config.toml
num_hidden_layers = 9
hidden_size = 192
n_experts = 16
experts_per_token = 2
d_expert = 128
d_shared_expert = 128
hidden_act = "swiglu"
moe_layers = [0, 1, 2, 3, 4, 5, 6, 7, 8]
router_score = "sigmoid"
normalize_top_k = false
routed_scale = 1.0
balance_loss = 0.00465
balance_bias = false
router_logit_norm = 1.0
router_bias = true
init_std_router = 0.00647
lr_router = 0.00105
vocab_size = 15299
norm = "layernorm"
norm_eps = 1e-05
tie_word_embeddings = true
optimizer = "soap_variant"
learning_rate = 0.00349
beta1 = 0.95
beta2 = 0.95
max_grad_norm = 1.0
batch_tokens = [32768, 65536, 98304]
max_seq_len = 256
train_tokens = 416100000
max_steps = 6706
dataset = "wikipedia_en"
Below are experts of layer 6 (counted from 0) of a mixture-of-experts language model. Rows are named router (the router's row for the expert), gate (a neuron's input weights, with its number), up (a neuron's input weights, with its number), down (a neuron's output weights, with its number) and show model dimensions 0-191. Each number is 128 + 24 x the weight over its row's rms, rounded and kept within 0 to 255. Numbers have three digits each.
Before each expert's rows: "gets" lists some tokens that make up at least twice as much of what it gets as of all text; "raises" lists some tokens whose logits its average output raises strongly, later layers aside. This comes from a sample of Wikipedia text that the model never trained on. Tokens count by the router's weight.

# expert 0
gets: " was", " is", " as", " were", "ed", " are"
raises: " the", " to", " a"
router:122109149127136118112107147115163139132102073097105135118180110166144113128180115143090121131187095106117172106112088130121104131120108152110136114090126098127163110140114117197086132137074142150168147121102113108130143133121128102087103102123127082148060147145171146126158127137117137147127167139130077111141140169149149167104174095107138119116142143160142125091157100141108162134114114123154162138119119134150138112146153135120107122118151137120105117086118152139102132135115113115114090164137125099119123088081151122071120115133133154162135105140121136133149147159131148143
gate0:134093116122154094140133144137140129127081111152127167140164085147137152124113146119142135127087162174152123133103134136127123108149103173110113097140116112109144141110144128144151098149135073112118142158123117101141105107095107127144181145103116198098087093133132116129127132106089110117102112140113127155149085145108144166152144098123130142098098102150113155106089151187160187134114147126137108120131111115122108070113157156100139156122153097129132148132225112112123151132157137135128098166112129141138114116147147123151114139109101126145150138109094136183136145147124144109
up0:120142130130117127144146160104124136151138123108128153101124133133131122108145094145096141086136103084105109134113141128117092132123125087153174110112144135091091147117123101112174157120144143117111130139137095170111169074164102138142138156116086160128143107163091048124115149120188173164140118135111158084101141079110149133111142132140140109097117101129123132114131125110164088105123076112138115139105161117144107141143109128104120145111144157106141144103139132126143153114141139164140185139152132124147143161118121148100136122107083095103134145129137122066133083182138165147
down0:121074124124135112185128127188169140095118121130123126079149116116132121156122125165115152136062165110108081115103142139113160147115117148111118129084141134067078099127122184126053096131153102151167146164102102123136151148152138134093088121077150159129112126132103125102122149130145120120122103131138124105125127105148110107146105096171106129094117125157147144118115161132099097131184106121119131053129103086104123122127110154130106113110126105116145111103171129119115119124104128126130139141140146141157120125134124175150131153091121142133147142120131089124125111136133150112
gate1:145111139114136183161154122148093112085133134072132136135109189113119146156106131147148148142160145105192114128129159156139133129178132169139105160103149159121139136119137147100097126127170138124150145147083138118140105152106116120123142102149135145148107095148118129177113101138075088107102132133126104165115148177123132135173113135104149118127079135113130115163090116132156115094144129153125135113161152109122135104123119108114117150097134109113128126162103090177152116169110108145174138140113111139141107111108097129149102147137101146140133152122167166188124128086143080137
up1:115161125126109125122127142150122106124124138166105128100142142103166153097148136108100113127099136190140137151089104159149142147113174103140126115179148123159129154114172121088151125110133144153110128141124171146145131112161122092115153204102116150128146104111136174134126103136136148132129119155139162103151098146161066108144130140137104103136118072126077154166132146161140089111147106114076127132111135088113133154112100144135111097122164130117104098137117114150159130109124148096106149111165134159118148137100074129143103163109130149116185115154104119176139099127120140123
down1:099153157117126109121079129139195117118123101112150143123151098162137161127119120145121112111120142119132135144093152135151091189126137103086115110135112114133124118153119111198165133100115105092180106140122115119145149076147170090116125152115143148127118147122128167112117116103171170145170082117156132117105105109114159139114102128081119113158140153164096092102123159163129136135082150112090134172097146108127119130102183084112124139136122124103139138081118121103104119119154129134092098079116103111131133134127150111115146140125105127130115126145137103137173128149182137124
gate2:099107201118102098133134133103135136083126113089132148149144183099156106116176130144138107126144120102122123125137141128125109137141114134116111143056119070108144114169153161124138154125130150112144131131136104149105103116118109153132138118160118114201143143118156165125130145136178117150133157092118093132130146173120158149096125124088088151113104115154109157151107134140150138142117140168141137135092083120126123126132184141120105129136094133128084095131132125130145124148180153134143102150134167102150141133121133133089151146108094054128115176115125142118116112095144115157
up2:137103170117109076121117131130143132120139102142147139083084134104138104131174094130124157130119080129088205093101125117124091172161153119081128152113163124139094141134137140140168157101101138114135120118141118142176124116131145108122188136113117113172180104106137144139182121116165139143141123120103116142146083138152149135104127111128109143136118109144093149160139141141179136100094131146140119113148149142112113116120187166141153123150105158120104121148145084115146164098119126123117109142148141132124094103088153114132128153165114097120101150105149151095129135091145162154
down2:126172145156120152113156112089122103142140093105113088144168130128135132133109144123107167121113146089191112128169152127098176131150141145127137138143126123117111119103101113162090144165127094112117117131155118134133156144130100093187131175134110126137140122122102173113172122136092132148139162121156092116094146137108147113126135152125134175141138155105153131155157105134085134161149126099125101136179127131141146146155137147130145130087144146140145163147150144100089082105142143123113087092135147102157100166134127095120140083137138160164105066102145106134138153085160107146
gate3:113115109108111123117125095147186113109095096130150153113155118161107156115135200189120137142112120114158125168110121169120139158140131153129130123130112160108156080136160125097137114120106117129148142155111091145149126107107114127119102119141125043127041120148133124165144133151093167101113147104123109147125095131126153107114159130067105107111121081125136125109120111142086163098132138076145135114106146138152113133128164149138118105155124094149155149094097111133128163139091106148114143095128128104154159124129153142126116140146098130133127149142128173117142138161136162120
up3:152118160122135101123091131086147144115136139132143119140115104163129126063153142151133170139135126127176184094149135141090117133168100112145145153154089119122173135149099154112169133134155154119140119141142139157124102100107155114111102145088124105135105153153110132133154093167131116132128157129136112109149136182119123089098120160144095100127071123126135170149139132186091142120078142120123135139149096094143107145109171128139073087184132104137118088119084142145134109136122114144121130097112124150150114109079144100165142122119140120114153123131099167152096151128113125111
down3:126167097158147126113152103098114126161132113111124107157143105103171161116143165120127125082147110150162113121155138104116134098152126090113153134149127161131098084135117158155106112122123140104129147116142149097092164148110108134091160138163137101121099162174090126139125148111133130066131126144125115140175085117140111111181152085164089098086100138133123115156137110149152138087109131079142128146130078121144101173116141096186131075141135152133151112156134171139113151132122161094123134115134089126134141122099102126116157125145107121126167093156124131121102107150148099115
gate4:169089131110112059099110117144109103127150066141083134123130150148126129124124134090110140091117123135144124105122156113087169142123169111171112082125155112109121160164106093133119099164119127108119118128143110085140116113163117114134191163096119123139098127144148187127126157090112139132167166139076130142137108099148120119105180106159139118124131136152106111111144105119085184131116126129147146109141158147147139096100100153091138091115172125148118138107136117108130149165117122103125139143092117107132135151121166139104097111101143140152123105133146117098148128171169112119
up4:166166124096122062101107124127124129125131106161118152160108120143151101175146125102120154126147123109115136159152117129094121169132144156146176117130141078130130159184134143144126116145116144120129130077102115112127129101151138118114130154059147145133140109128162176116124100099169127129191102127120135138188131132105139117138172091131119141111130127130149107148157120135109126103123149130139146116152141149133146105139068152153130146131181116149133118167144139066144126122096129099115090123147146106144114103157087063134125129141117155131164103122124113121108111183162139149
down4:115124092078180167108133104113144145152077130101072109138131100116119124123130169172156124133110132134135157117101139141121134112138116143121098161133127160144104170086142160153134112098132121125101185158162142083106102127129115150108102119138072151108111089138125056140112116166103115126131147105098147127094137084095100091131121159168136108160144101115124147161164154115120118130134122161138166091104151149108151089133124157109121141139137115112142171140112147173147166128122111151116117172114118108148140105100130127169136132144098096130130119144104119112107148100107146157
gate5:132154113156133134125118117153109140148123105160082143136135170118101159144105123134097150062149113109155109090144175115104108136174124150129122136142145132106124153163105152144119143154090118147136141106153106100092138099094106134127102118136100154107085149129102146145103135113100170145171188152157135105124177115124098131095170141112167060107108121142134081149089134147109130135105143110142132129172136164120144120115119127166126151139110109111133114117138141156128141171146128116120134083117175108104115089126144102083131150126139119140160144107150174071143123118160117103
up5:155188127109125056123117124127124140164136127138106121145123125106129132140119135094122155127096118132145136119145094120159143113101071142135148125109171135137104138109135119133123163073163144140104129140120181120153141103136147095136107125135109149144112164132115118102168058131113139124106081135120146138083092139130191182102124124150097154124125143121110111137142108128153172137130147109109166098148079175148152123139173143125115092131125155106125172157123146131126140107128119145128174125156101167107124148181162145134109119129117149108162126125089089090103138130111147091
down5:123088117131184168145150151144139113120111110150094084112121111149125118107167146134146141115115113096115091111137126137133065128162109157135098158138122122145164143143167107145121099117139084118139145121078074134153100132096156162149143138147145175129126105097141116131181169155157164152137125151111118112151155150085109132083144109097195143179102126106152146122169139129138122102119089097176117114127125117132108159160155147140140129147162119122152145111147129121163172144154136093108134127160118135152148101131144117134107100100098134101165094118134164131122117118138135150
gate6:130113145153127142158141111140131161154107088094141160122187138138115122148112099155099100098155105102156107088132081079106098123195103150154166148089117133149140142128099147166143128154099098144115125128170121131118137120138120139130140128135134129124102128161159133175108135126126153128123149106138128116144123167114128165117179124109093114106100129102137112136137155181154143097103112107134148098157115120163135139101164066133120105141126115126118144078110091108140139126147107160152151157121124149109141129138133093093125154216084136120142097106144134099148137161129157137
up6:138084131164166101099119136139133090052152103119123079120159068133131118124139128104166131115122159114102118137150173151126137174103125096136132143140144105152107138121108136117100142128138120130144105119143173161125127129104137099151149124100122103167115118091144099137149167120117160134112135149130113136127091118190124137119127146173087130169144144127104152158139138122127149133106151118124096083141118111133132122143164166113183132105120167116162064146156076108134147118161126123170070098139120121151112170152114131118116146087144143113109157092112133109112103142132149112
down6:117087146151123145097110132102142137178144127103135104137118149133099086128110142139102101150118137175151101109120102076120098074113110169114171099088167133131133141147142117114151129089137133140088125137181144140154160140093123128114136126106100090130175102113138102137117176143091142102105116111110145164146131125112119132122110113140075092094103131119156168120136115168079129142112119107131130153091169161138131102144105099138132158112166096148102148137097121115143126133096165134132136125131142131090158133150122110156176099106097111148129170120091126129188114168120141136

# expert 8
gets: "\n", ".", " (", "-", "==", "–"
raises: "-", "The", "In", "===", "\"", "B"
router:104067080153106170121157154126123130116156182088102132130120096150133187187176106103145120116147101146125150137143166138101120155098166115089126138117115177113137152096144139123141119092136132121098099179150114145074109142120115131153163092107123072098100140135094110116093132123154147121101145128153094105112097094134143189113139123119125138116178109127132149155116137133089136129123129130163154125133131107147169104124177148117140133105130102153100107100133123132133128141142144123119115128138116113112136155140104154160124179099102105107113124095153099157130130163136118124
gate1:096111146064161116132119142153111098146121152114168113154107124127163151145113104130157114111139108133122163171168125171122116141135137104127113136123149125096142114113133139101115149134133108164116071160145102101145105135142120129111154138116141149121139130142103159113139182156140131121126184100144129148123067145125155129104123090142087152117115122181131133108105146115111113090113166098164144117097090149103148148107121139121135120162160102138107150134133129081141091120127086158127104164145121109159133098130130095055132110101073136161121163136166152146078089115137125119
up1:158152144151154150119170121131126139120139167174151151122149133111112108093114107111158142133129132163127083147142133120119136151134115130095145125150104112130145136097144188088142123131110123094143161154109110090128081080080112132122186134118170159113124089142118148084101107143150133134152150103137141134123140101135135140157142117143140101165142164160140168156106167092149147131111167116102146122118147148136079136110128095079082154124176128099109128105087136114135125174130138143077130143114119075110154102128150125128097104125098103127152096106153130093157099163117112125
down1:165125139088134169139150145102181142115098115144157126102122173095117122112159092101126127105133118124132149151121176135119126151131109101106129095148170167150149140087115147120139141129136128109082120116126101134114095127107093120132151098150094179116175088159155127145107157146101128111107096132122127132110125153117094135127152123087110091123142118094148151123166148098138099140163138091130115150135146110153149119148118093165121153108120119145090158123179126157151138174184147097174129118133142111141193128149109137169145121111152116134147128090149097116141130084143079140
gate2:117143154101171140117160162144126145158133127146116164119158080126139151169108134114127130097127126146103139128109094160127106144155168115088114122129149082129101111117135121126115113048144139134115128156126122158120139141141155135156133137154125101123143136135099136104167150078074113159130069098177138153088125113085177125116111110106105138129119131096139137166118144125109136140169158151164136151112158101118143126120123120127081132155176074118135144148150160111130125143102169143146129098078122142082151136121115147119097162120130092088122126118140156158096116154113141085
up2:163087107170106115119105117171115121112116105123151143120108136154132107147117100097132082166084140111168159119134147129133109148132104136115124104128145095114139103127126136146170153094153121129120159172135132120117113122097111129154063176145114163084092104111121159144090142198113138122127180153140103146092130150172123109148151074168118132116148113149126122114124154130076118116092134146100122104130122116122138117141095108156086094139142120161174129148105109116149129085146130122167135102133129109114152117105134118165135143165126116100112146189122128141150106159113165107
down2:134118133121157116163138096128108108152134090111117146114121165121095108145135125112109172111116126100130095121137143085136168117186099102137135112136114119120112143173142136140139128079137112152116130089125127105165191140095102154128165145152147079132158104159103078138108134122095132105185156141122150162155199098133112122152137128137103086163144145127128124150124114179141121112109121117128151079132127166116123158098107138133116150162089153174138107131119128113158123142096116088131146144147136141147104099141089190129107098159148155128113128110153120096127144132122164139
gate3:143101115090106173141095137175123128139152130139146147145103115098078128165102099115104085122147081087153133124166140153173120151154141108153137127142132076118133143107090125119078118095150128106101135122153110165099152116148109141168133087156131112143128103136148155162174147117118099130157147099141123134128128140136112166171130109122133111106142144090149143125123164093109152117100106144123135094117152155114179160126169173142115147109094109104131115143179097105087148103117136150120158126146126153124138135101113098088144155080070117100126122115130125141123135116081122119
up3:138147117139129088101146138152143169150125107123118128157118134144109117096133118108126128112160103133129112088136094156137135149108184163120137137131157099073178119157134154131163117105120111110108093122133118110138099134162095126127161122119157113140142104106110112178096132110164141136096123111132110133146092132177065142134163079163162153121157124130153125128113148121145110107110097203113118126148140152112162135150155182098097102090110089095146159118154146132104132127153112142149126140104129117085106139076140104113161082108088126144143112090125120102089112125114108116
down3:134108156153128133130107149095133072135117091131091123130114104142129154130111120124161132118104111139098109073126141125129157081148106148156106173104151141140179118126118085127134127105090146125125127125116135112080160105102107140125128135093144151156130126104108112107128130115130146149124130141093145126119131113099126099129116103131142157187160089126107186132147152101045097143131112119119120195137094100173093117131156132124121140125166120096110176139153121123088102139145140121152119087123095146110100153084124141139127132128107147141079161103116103116116158190154135122
gate4:075072135138123123100127102104107111111144117089169135137098139142134151136134123173165109119115159148098118151104121143135157079129117127170113158105147129173127144124097114100118119121142109168083150176129122103119113116120132135130133132134091185109131106121138122127134143098156093168112107103125096143105144151139136116119101149159067121133146050131098132164089102154126144163094107165118138112106152117142185133125139100157141148128067118152124147134114156180127111142111126168136115144099113160090098161132101122138101116132114141137107111147103147152126134146101161132
up4:089077115149110092126106121120143095101131120123126139107131123123126129123108107105092137140124149111110114170108157158159106077136110086166111105105132130149128137129127128121110088082182089155106143147117148133166123145150088173099153131139099147091165119194140119130136132139131115090145126116118119141100166108117109115150142166133100090124136130143104141111111116125124142063134170146127142112107139109089132108160109168157151130091110066107088105141127174114155114086153088143107162140154104117124123158137098150133102135131130138115101114130184116102117162143154149130
down4:139129084175134086173114140098115158134111137149125139118145130125069118110154141085138161132124151136099099119157144174152123137149181142110149131190144118151137133117121158111113126124129175140105091132120128171118141126120169165094150063134126121179134127145144144105195113147116103131139101133102143125136117121118179117157108107135116093154102166122134151112133159129165175142096164106114132211137104110097118116151128131126079139140123142119149107145112139103092135114161110091088127119117150133125122114127162114093134114133101104135091134141146131128146141153118141104
gate5:127078123170108100126122098127070175150136137131124093155125138159124088118151147126183124138109117128141127127177131150149082142144146112124056144133137133096102169121128143133126114096121149141119108159118147100161132098122154115157132138092129125137097110112130110128129165030115151116127167104157131129086149123157157133112134089132111151150121127179130079162127136155124108123154143143144134106118142134129138083141149143106140132155156133090146143149118126103102149111122112115141124103129115085081154155101121151079145099186103126126132145119110102143108096151114106135
up5:180121136125107092093099137118120144123160129116149120151159117095152090082155179129114122149154145107109138104188139124087183111108156129110168137116113122155107123132165143142129114137136139114100113167159140094123123130178140128138136140140086110143152116129111120132122120065111142130099113136139122150126126153117152117103123113123129123119137099175118079133112135120161120142104118094102119119121134144139160141089136145139166110111115137064165120110110184149169158138129124094100107192117122093129149177157095154099096130128114170163111112079126117119160124129095117136
down5:092151104125138131130104048117133125142149083146166081110119100153122142158134171106166141136115143129109099172143107133129106157113115088141145106096139143182100137116106154092108185130111094109118117113152155100095117161157092139148134116100091165115120130096107132155152152093153107114138128076112127113117158102083102116115149130090156143156116145136124141121131147114135143100115132157111130101135117161114121092121109105106177102119141151138163127152103137141125108178125111132107100158099151106166152102129134146115099138140118125103117099069131076121140093132121116111
gate6:164116084119122120168163136120154126127105149110121158117102159143108141162137140160126095089104130148136113126153129137158102122094155120118126126088092137130138138135125137107119116121133069193170107121120147100097110054123160096120099104119112103123108118107124096112132186104157185120128124166116135094173101135085074176087111159093130138125179099145123123130141140119119170123120141116109106104099151141135099096099126140110156142120143118083118133132132133143157118159192150148117124159130127131103126122152110135133106095111082119140139119124103117154101118142120167122
up6:135081157148116098160147119078125108099078102137117088120126137119126148145104108120124097146148130158128128103113140095113151101095147139123152156073095107124134115120151127129099154146145104199171133127152157117099131122144137122126139116087092122097124127151135117140179184139121124127159107124109181089134098092157092102097115114092126138114134118111136112113108168103066132113143140137150156136082081119127166152148128113111112124157135112128100120146107164116128135148179145132159141147145138126111180154148156104123146156113065121125134129156116100159125162122130140107
down6:146107096119105159101139166150141083136112116075164117132101137144131137143106082130143134135114096150160170148108147072120157139118111120149153139137135140110127112114153150118132157175091101091106113150118074120098123157148148104122107124141147132136145109119069106125172115099142125119119149111152094102080107137171113099137171126137149137154114161171096166109103104123150177108139102119129109132128177068139113139120127108160157116132078134119136148103159111131103118099159131120145115121136111134132127164138113134147115121154119133101103129097130105138100098128147049152
gate7:078085087137104099092124140131159120095108161126119158127123154120149161166148112169113098132096142115160116079131126122132164121126171136098137113089147111165118150148133099124152109115112120150135142164131107115148090131156152110144097117106155151125120135159149099139139145140131147103134135141150102146108095090092109147126120148131110145109124099151146139155132163138176133149093152139151114141143179127144092136114071149151151102088140129104123104082125158128117149086139142129144142099134120177087114113147102143101107118131098088154100199157125164140126156142135152077
up7:112116106130156123142148129085126140126071124119124177125135160139117136113137159140142119108125159131126115109108152122164151152170133124138094111157115138165100088145116097115140140116145103110155143143093099072089086135139134115102157079141127123135127121125147090179104133145109157119109111163112094087114178134094168138095118105124098120107128135163137109155141115131162132100173171144098087171129130195110156158122136101191145130111105127145145110136157186139118145110152136120146155128103131125125123150133089095132110139152120081124123150148110137148082125098131159133
down7:135106118145066160138105134174179095134152151131157105127144115118110170129164097123097112127160098081131100151131110155159140179078126118123114162114143145139113159130157152089130150123140139124108115169127086127117161175159126110115120163114152117135126158130085119108152162121070110151144126128152131105110139154117130112127134128128122098139125117094143124095162113119112130139126142115132156144122102135119078096093126098122121142119105133207166080093075115155130105102114117146111142133147159114150125151170126128101139117121171133116104130090136115120120116120160074163

# expert 14
gets: " |", "|", "-", ":", ";", "="
raises: "\n", " ", " 1", " 2"
router:140201124123124141140090141101109130141134105172145145136092142142137123131096130133116151136157142118152106127152080170134182151135141147160150120028081125155130073118109106085140123140111096122126122114103128097152135117129126146121104116148123138145161147133158165131107148108153085103079106142091155109170099141126129114130130109171140115141167116122143078125105151122100141119125145131088115135110132121090103163142139130111148086110148131135128097140144077124137141162142146126105146146068095125179144124128140124120160121105143143152150137123077130120151133109123133153
gate1:133171125144092131141125137136115147155079100149150167157142102155134120152130098174100158125158102174102145120163114126159122134115093117132137154106133099112190142157125154148113155133115169159110089102134150103156137100113106120125112118123148085127157105144121130150147115089144150117106124132088104153150118120142150126161105124108142079123147104102126100155051113112137128142129139122103132096085142131117148197124106107117119069143111111147168118152140106125144178160132156117109086096116123084133175092145135132126149147136097094101110123145121145114110105129143153137
up1:130143078143124110121141119140107142149073133177142136142115162084146128133153091148111104108147102171110133123172148113099112111133106104106141144152130100107142153096156163161109173106140161155116115145093093139123097120099053086123113117113143101141131110104104115151154161143139171097166118128126132143144152122124146118164122137109109101099088103156127084135079136105108110150096095135121131115130121119144130140120099128128139105101080082099149109161124165112116127152123170138090103096164122086124137105154148121152135142136097157179100107144140136151127143108156113157
down1:141124175130106121125105145136123140144097146170152096148167124084125129166118107082135129102105102124126096143148158149134186096128144092109132105099108095145144112077127150140132127117128062106142141119141131123098101139133122096140113143143127077148151139147162103082119131157138120169156148106121142119149153131110144113128136102112118119200147149140141126170114135127135100140118142144129081181115079098140116142168120135118155083131136120158137130134104193144146150141146150119101131114129119133137166116142111152154115144142142160149136126101148157108123138057108074170
gate2:147136127090144127130126125156078134136142121122174135147103141140142147111098139148139133116110165155149135104140097095082126157161146134108144150120092104114132101156175104116136130138121117141108162154132125154132171138109137182151138122124067098140145147117131121127105157139116107119115104164129128145157172150118126096097085139130082129138106060141078134143165138111092174125126188097137130100114136135082117140072118135155140113132139102080138163131144127114072145111115167115136115137138116104141182136089148136152116130099119156099137163167090119136141125156148143117
up2:143150104134120159106108086125108083141116105152165132120107141131156101092099148157116139103147116125132141075111135137097124109135140100133103131110122149180162115133162112145149128135148131129088166119097127148113106135110119142155154097167106121133129140132099173117124152084108134136117117196138096134166145132137107119132148126156089144103164079146126152169118155164147121114109147107102151119117137121107163155117134157124091106176095142093102134108170135152098119136121100131134108172127104171122114157147120143196130096128112165116208142099119096110149141130123151128
down2:126157131124138173120077130107119094119123132161163133109120172138156138138128151110182135119148145092142138130127128141156128144121082127120132128175112175138111104120118174097116126114137088072162135132131152094095114144139110100100154052137145116117150078143148161123162098100156089118153117137110132110108096138097095111141152162142138091135095151138122105176152153136105117097125140171104150119135147152108150131147131131149084121099105088138117131106119140143083110109161100186112115136152145137133143116135116155132119115111178118119088110139077139117128133108127142084
gate3:144148093125127118135136122156117122129096089125198134137149143105077164134093142172132108104099117141126102144099122164141129145108145121127170118120103115151109097130104099084082175141164111170143159146109108181147162144131106173132119120123124121113117127152157165129146110145183096114095101108158110090143126116120111141111122088118118067089106120125129130130143172162110105135136141147122107146136175128140076167149139132128123164111179121132129147141107121104141140151159156115122151145111158108130122160127141113139158117115169139150111118142126122115162126093159169075
up3:143110133093212124159102091138156108154127121154147121145120117148181132130116123129111160128162089122157152123186172142117098139138150165151121134131141122127112147139084132150143117078138125100090137122131149080167125151154102083108114095099111105128118105112175109107108106125138120153147134175085153119109106097157102106139126117145190105132126108146139109128148134136075113094106111122113113109150172125107148092112151122114132107170098136167151141141144159134103117119084088140148084121143103174138114107129118131082124127134146147094151144140124116146133135138114147145
down3:105143117157138133080135122105107137104125129102116110136157139148166135125101152189132071125131174146133098127100101117138141173118111179124138154144121127110159151137135110110171102109121144095120111142163096184090156125133132134133092145152135114069136066174133084103133157127088125145149105106102144126155093138115122172124138152119135147087111137105132166141109120118138108106120149111157169140123176142110164117118121149092126129121148114090174137126145135137139095132094108127139098147103131152128149146129179108139095082120109128166169111126106129151114100095101129097
gate4:079133077133118122094114116178110101113084096123142167129149149160115133123118117123187148107149116146138103116173114152112155131126154108138138121138121156158132133104090089094168118131170135128128145163105078117134109118146111095126163115147105101104093143120144125122151176101165125137149154149144138128100132130134128144130132078149141071156136119131134124114129130129149099109176131127133137100094131130110129151190185167120130174155179099133135122159158110151155092138114145124111160097123127149149123097129132128113120133124094138150144182151082127113127148081150153101
up4:084066106132161139085104097118091076114123113125121132158121162140123098097133124112125141076162114176122122118109147125114140131138123105131148153115114112161128156099084115113157164107113156132100173145112096149144104148140080114140104103139108102117115126166157146132124103132127120122152134139157145145082118131115107148134132097125131133140136101144141126075123112146155113121144116129114154141101077144103092113135167149084143150133165123144144127144154111165193120088129127114112190101136122139127083070143117109088124124144117100124165168160128129160081149135146140116
down4:134084154145139129124106159070119087089135087117163147135139121103112147156106124103116178112153095151158139130110142086122137142157111157127117121112099131139149192107117099099149144147092119137107161124101170120116118162116180125139144110161139132104160129119150153111099148116114109103112122191173134132128111127140154104137117131163127106144150115122127153089107122145131121083150111129123170158114134176156088125114133137107136132147149149117068155111141120163137136120107163093102108119149126089147103126128093113110109104153151183128120090153093118151079166114132144142
gate5:117127141098130109107131135148086158114126122159112147158094078134119120152124126154116092083118150123135142126151127152148135166144150134129151071106174104091085115118117131172125127115158113108153128085135139158189107093130118131136154086140126133140138124161112159147115165112117143124115173095110096173138109105144144138111077139156081107124118097133149128133149151135072158127102148146136136103093123080105145125112177119150091134134140153147152115174100137113121139138103168101130142078134144098154148132119139094159115136152122121081108128105069138127113162155104136107
up5:125155089125106112094131121115114078134120151093106130108150181165134124101139117154126125141111094130149101129147132137118136145101092122149095137141093158132133128126124109080138159093081129105148149137117133129101151131149137109094152126123132136139112144089144129073147107113133135147149111145141164107108091157105097129100142142111142135126159153146103142126123104177161103107174087125133126142123100129129121167091081127088147064121159117131133178117147114153128122131145126132106153199113156127096144106142140140094130159105124083179127180139177131146129072093139118114
down5:158092090113118154149070139152105085098141122120154125116103131129191085167121105118128139107129110112183108156153128143147141148146179161136069121109124143119126100099096098166137156122141116160140133111127117119162138096114139099139149164134090176143092100138138095156160159138144167131143166096130197149110114130136135129092115158105130109129128108144089145138116099155166102161094145121149154095116104149153117123078123114119171146144114131156142127131124116148104109163118115137158122147136147129080121102128088104149124118140132144114124176100117106127143133133167128125
gate6:143160133105097131105139125101105121134165085105133155140124124195151190110133140150151131130100093141130125131128115148155145142137140145108155113106140133108145093070138162083183120083117104129098124153148151166143146123119112124099148125123134113157108132138150146140157169109157095161096108137125149133111135142130104093156100148104081072135123090143151093138141123147106097138147134134117121098106185151126109165116112104125111132167153128104124134132130083159102173139061162131134114104152125130083150140114110105125133126140086187102140134113124127132119121155149165118
up6:081081114116183143139084158119095131152136145119115135114101103165104105123142116149118103150126114141114150091094155100133132118098100121095149141113143104107135134130110127128137144171109104171125146124109129146149154113122104129120123091158131156129137118102137079095124159082091110170152137130095140104150121090139148142164129058116163163101138115138126153121077129119125115131105084126129119149140128159121175156154108178132119142111115100110125142156118158109163128086156153112150086148109125103091103119129109119142151130159121121138178139142145076177111127068120124121
down6:150109058134160136123097105107153120166106169104148144154088156143094108088106120127148127098119119146117158120067145114132116159092141137107134151131128138113142120125126122132144140120139122137148120126090089123115149144133083072109131141135107136098147101157127120107112174134109101134121125095108136086142153142124123135087125122148124151119059098101128130123134181119100128152093114152115096130127145106096123110144144073134156135083162070123107088140158132143114104104145135096138133114102160147152114116150145105134160111101144135149116163156150121173091161080122139175
gate7:147122110103153082115167123139121093147115182122124134132152114118169122167132176145122156165123126116121081098122155146124142091098107143170105134127089135102091109079128146115114112150151140154145140123127156118107143100155126103106148110106108139119132120151146141119142115106125121150132112174112130129133122174193146115110115123130125166111161105159119102120102157156079137142099108174144090104102145098121123198104124120090115111155114157186117149127141127125120165122125139078165151122112098127113178106115135121147144105095140169156157125152129171123140091139159145111
up7:099103138161115189104127161108153164131108095134183146136173132133118127133109090126121101138091148140099132151126075100123092160138151152062144166149134119172142147137103128097153154150074158133098124127137111127174119121115168116164105148075140094115096123094124129115092138108114123131176158093158128135140134110088105123109127123093119110133150109069176151149135120121157106146123169124123158144129115159124155110150147134170126126115148095134133131126114169115108118146106107146103095105134161140138116148102123148118105115157153137123094138116162100137130155150090110121
down7:144109120116108135130173116146159145142085156114117129111085095152131108121150079140128101124099153127114138112094094141145109107155101114117075098108140145103134132134137115149127119127125146102135144146099165130155098134122152155163121157107128138112105145148124159101171128127098108136101194056102111204123126118131139110111108129142149121103119114127124140123170143100100138151160131164146154085152108125128146125118125135093105114127148146106131149130161165126118102123092115102137123181182126202115138159104141118092126122107120143106169131147104153128137102143185096142